{"hidden_size": 320, "n_experts": 32, "experts_per_token": 2, "d_shared_expert": 256, "hidden_act": "squared_relu", "normalize_top_k": true, "routed_scale": 1.0, "balance_loss": 0.00426, "lr_router": 0.000482, "vocab_size": 16384, "norm_eps": 1e-06, "tie_word_embeddings": true, "optimizer": "adamw", "beta1": 0.9, "dataset": "wikipedia_en"}
Below are experts of layer 3 (counted from 0) of a mixture-of-experts language model. Rows are named router (the router's row for the expert) and show model dimensions 0-39. Each number is 128 + 32 x the weight over its row's rms, rounded and kept within 0 to 255.
After each expert's rows: a language model's description of what the expert responds to. This comes from a sample of Wikipedia text that the model never trained on.

# expert 24
router [ 80  85 184 157  93  96 151 120  81 165 173 106 159 126 155 136 170 101 181  91 146 135 115 170 154  97 124 153 140 121 114 103 102 141 156 165 148 132 162 130]
Description: First digit of years and dates, especially the 1 in 1974 or 1906 after "By", plus other digits in dates.

# expert 1
router [153 164 152 115 187 115  90  88 142 154  57  75 105 123 112 156  37 160 133 111 193 100 128 117 129 108 120 150 188 141  97 148 167 172  98 106 106 123 157 157]
Description: Capitalized first pieces of proper names and places, often after the or a pipe, such as Med(eiros), Gonz(aga), Red, South.

# expert 9
router [163  88  71 173 186 144 140 162 126 184  94 182 159 146 143 195 144 170 113 133 142 149 141 143  70 115 102 209 140 121 166 118 136  91 131 125  49 122 120  77]
Description: Biographical verbs after a subject or was, such as began, announced, joined, offered, plus section heading markers like == and ISBN.

# expert 7
router [134 140 108 136  60 136  70 125  66 104 125 151 180 114  98  97 184 114  73 102 110 179  53 160 161 178 201 127 127  80 141  45  81 112 126 172 118 138 146 174]
Description: Closing parentheses and table pipes, plus short lowercase pieces within words such as le(is)ure, tr(is)ection, inter, cat, c(ounters).

# expert 30
router [ 97 128  99 126  85 152 127 143 145 145  70 187 205 100 108 108 156  77 145 150 107 165 145 133 128 136  72  83 151 190 152 129 209 149 123 126 128  86 151 148]
Description: Connectors joining items or ranges, chiefly and, plus or, to, &, until, vs, as in "between 2010 and 2014".

# expert 6
router [151 121 200 160 103 179 153  98 115 138  98 134 139 193 103  77 120  98 145 133 135 109  92 142 124 151 127  80  96  94  87 102 135 154 117 170 144 128 100 181]
Description: Inner word pieces and later year digits, such as sh in Boxshall, w in crosswalk, 3 in 1932, plus medal names Bronze, Silver.

# expert 17
router [103 146 152 135 118 128 117 128 192 130 178 163 118 122 154 175 173 126  98 129 105 131  97 137 110  96  75 185 143 109 160 158 141 125  93  85 161 103  93 174]
Description: The prepositions of and to after nouns (beginning of, decision to), month names in dates, and dashes or pipes in tables.

# expert 26
router [127 183 107  80  67 113 107 132 131 140 144  99 136  98 125 107 124 150  73 152 149 140 124 131 225  98 104 142  99 156 116 157 146 163 126  67 158 117 104 164]
Description: Letter fragments inside non-English names after a capital initial (Y-um-iko, J-ub-ilee), plus table pipes and newlines after short descriptions.

# expert 27
router [111 119 133 146 166 141  98 115 142 115 186  71 146  67 115 106 121 120  97 139 155 160 162  96 142 145 149 164 166 108 145 118 126  89 144 100 150  95 166  88]
Description: Existential there/There starting clauses, plus word-stem pieces awaiting suffixes, such as arg in submarginal, urg in purges, Reg, mod.

# expert 19
router [138 132  87  82 129 142 153  94  80 136 106 132 142 114 161 134 134 122 148 140 113 149 134 143 107 148  79 156 130 166 141  94 115 116 134 165 132  81 209 124]
Description: He, she, first, second, year, week, decade in biographies, plus stray fragments in formulas, quotes and foreign names.

# expert 22
router [174 203 137 168 104 130 108 139 130 128 193 117 185 116 137 108 152 165 146  84 144 158 104  92 148 150 148  87 105  73  83 187  88 123 139 115  97 110 172 123]
Description: Quantifying words before a noun or comparison, such as other, all, some, most, more, not, very, and digit 2 in tables.

# expert 10
router [146 156 140  84 156 126 131 121 109 123 140  48 110 128 133 127 100 154 166 105 152 136 141 159 129 132  93  82 105 119 109 195 190 112  88 105 144 129 131 156]
Description: Lone capitals, hyphens and quotes inside names, codes and formulas, such as EN 2860, XeH+, Trans-Siberian, Rosh HaNikra.

# expert 8
router [168 127 173 146 131 113 105 136 114 110 107 155  84 137 130  92  98  97 166 124 135  69 186 103  70 117 155 145 142 158 104 103 138 111 108 129 153 109  68 120]
Description: Verbs and auxiliaries right after a subject noun or pronoun, such as has, had, have, won, form, lay, share.

# expert 20
router [116  93 175 122 140  98 149 174 140  90 165 133 155 144 122 102 172 172 142 191  99 152 136  78 110 122 114 150  66 137 113  72 147 117 108 135 154 134 177  78]
Description: Newline tokens ending table rows or paragraphs, and == or === heading markers starting sections such as ===Premier League===.

# expert 15
router [ 88 140  94 114 137 118 142 159 194 138 122 148 187  85 126 130 141  94 124  70  95 133  93 148  99 137 101 161  97 146 120 172 105 136 121 149 136 109 124 148]
Description: Line-initial hyphen bullets in infobox and list entries, table pipe separators, and copulas was/is, as in "- Released: 22".

# expert 2
router [116 131 112 131 132 134 187 174 162 116  79 107  88 146 106 167  52 126 124 199 176 144  65 171  92 162 176 129  81 149 146 156  75 195 121 117 112 140 115 123]
Description: Sentence-initial subordinators like During, After, While, When, plus the plural s after decade digits (1920s, 90s) and digits in tables.

# expert 23
router [106  75 146 153 201 130 130 122  94 117 132  50 191 164 100 184  55 145 164 108 132 116 129 120 103 149 137 153 123  92 134 151 121 134 101  54  81 152 166 126]
Description: Abstract or institutional nouns after the or a, often followed by of: development, service, role, government, performance, application.

# expert 11
router [ 68 138 131 119  98 181 149 126 182 114  69 149 129  99  72 153  86 148 163 179  80 144 101 114 106 126 144 148  46 133  97 143 165  76 112  83 106 172 163 125]
Description: Word pieces inside rare proper names and words, often after a capital initial, like Sch-les-iens, Bh-ing-e, Gr-ig-oriy.

# expert 4
router [118  64  87 131 107 103 149 106 168  78 136 146 101 137 161 100 142 142  89  98  96 120  66 142 139  65  63  93 162 151 135 170  89 123 130 154 123 135 115 163]
Description: Commas closing a clause or phrase, often after dates, plus was, were, been, be, are; e.g. began in 1874, and.

# expert 18
router [167  89 173 195 130 132  81 140 202 141 135 183 131 113 162 116 177  55 124  90 159 163 139  89 151  94 100 167 140 190  65 139 136 124 130 116 162 114  84 204]
Description: Colons after infobox field labels like Website: or Term limits:, plus clause-linking conjunctions such as while, when, if, although.

# expert 16
router [150  94 101 104 111 115 114 140  96 115 105 127  54 149 102  68 136 133 121 126 106 140 128 133 137  90 172 130 219 150 131 141 133 145 138 133 134 108 185 138]
Description: Pipe separators in wiki tables, semicolons and line breaks ending entries, plus States and Kingdom, and endings like Ex(it), priv(ile)ge.

# expert 31
router [135 141 192 137 137 143  99 129 215 111 104 145  81  60 112 189  68 158 194 100 125  97 173 173 103 138 132 119 159  46 127 128  98 120 181 106  97 207  50 102]
Description: Final pieces of names and words before punctuation, such as -er, -burg, -shire, -ski, -ev, e.g. Kongsvinger, sharpshooter, rudder.

# expert 3
router [144  88  95 103 196 125 146 110 150 103 210 140  81 159 165 114  82 133 150 125 152 122 175 152 125 131 145 116 126 103 182 147 129 147 158 126 135 104  83 101]
Description: Non-initial digits inside numbers, especially zeros in population, density and score figures, plus quantity words like million, hundred, people.

# expert 13
router [176 142 106 149 103 130 138  94  76 148 130 115  80 156 195 105 109  96 147 133 130 110 123 111 118 158 152  67  96 144  94  62 142 182 180 165 128 115 178  98]
Description: Prepositions like on, at, under, during, and number words or digits in dates, times, scores and seasons, such as retired on, 16:30.

# expert 21
router [ 58 179 113 147  93 156 160  73 159  99 135 139 108 155 170 159 161 138 160 135 126 104 186 188 162 154 132 122 129 100 158  84 169 133 154 152 160 114  92 132]
Description: Inner pieces of non-English names and rare words, such as á in Andrássy, ch in Mkrtchyan, ić, ko, plus possessive s.

# expert 14
router [165 162 175  97 117 135 158 120 138 155 187 142 149 138 150 129 162 106  64 119  93 136  89 128 144 106 193  78 106 153 105  95  55 133 152 177 160 108  94 121]
Description: Function words opening noun phrases, mainly the, in, into, The, and opening quotation marks, as in join the, serve in.

# expert 12
router [107 128  93 179 218  62 118 130 136 128 149  98 113  92 124 173  33 144 173 128 194 111 103  90 120 122 179 109 100 133 152 109 142 120 106 102 114 102 119 109]
Description: Country, city and venue names after in, of or a table bar, such as Japan, Austria, Seattle, Wimbledon, plus some surnames and months.

# expert 25
router [ 86 119 137  79  96 152 147 155 106 118 147 145  89 118  97 102  78 147 117 138  85  95 140 129 121 145  99 141 145 130 157 196 135 148 141 112 132 142 132 103]
Description: Continuation pieces completing surnames or learned words, such as Dol(an), met(ap)hysical, nam(ely), -ological, -ician, -ular, often before commas.

# expert 0
router [124 158 151 146 134  80 149 113 124 146  72  79 120 108  98 137 114  82 114 115 141 164 104 116 114 110 159  68  83 134 111 133 151 137 113 129 158 107 121 106]
Description: Articles a/an/A and modifier-like words opening a noun phrase, such as American, British, new, plus capital-letter initials of names.

# expert 29
router [159 102  94 136  72 124 156 115  95  88  96 130 113 112 148  96 161  95 107 117 122 151 176  88 136 127 143 141 172 123 101 101 144 113  72 152 133 100 145 145]
Description: Full stops ending sentences or abbreviations such as Inc., closing punctuation like ). and ."; also by, that, where, which, because.

# expert 28
router [179 113  64 135 170 156 115 245 135 153 129 150 105 191  95  48 174 151 124 182 148 134 161 118 143 155 118  91 122 160 100 145 104 139 153 165 155 172 112 144]
Description: Final digits of years and dates and infobox field names after a dash, such as Genus, Phylum, Spouse, Position, Coordinates.

# expert 5
router [110 128 146 166 153 132 114  87 106 149  92 114 133 133 147 104 188  94 122 137 136 154  81 164 144 145 178 106 156 137 144 177 106 127 135 143  88  99 152 133]
Description: Bare space tokens before years, dates and scores, such as in 1831 or W 78–64, plus capital initials after spaces.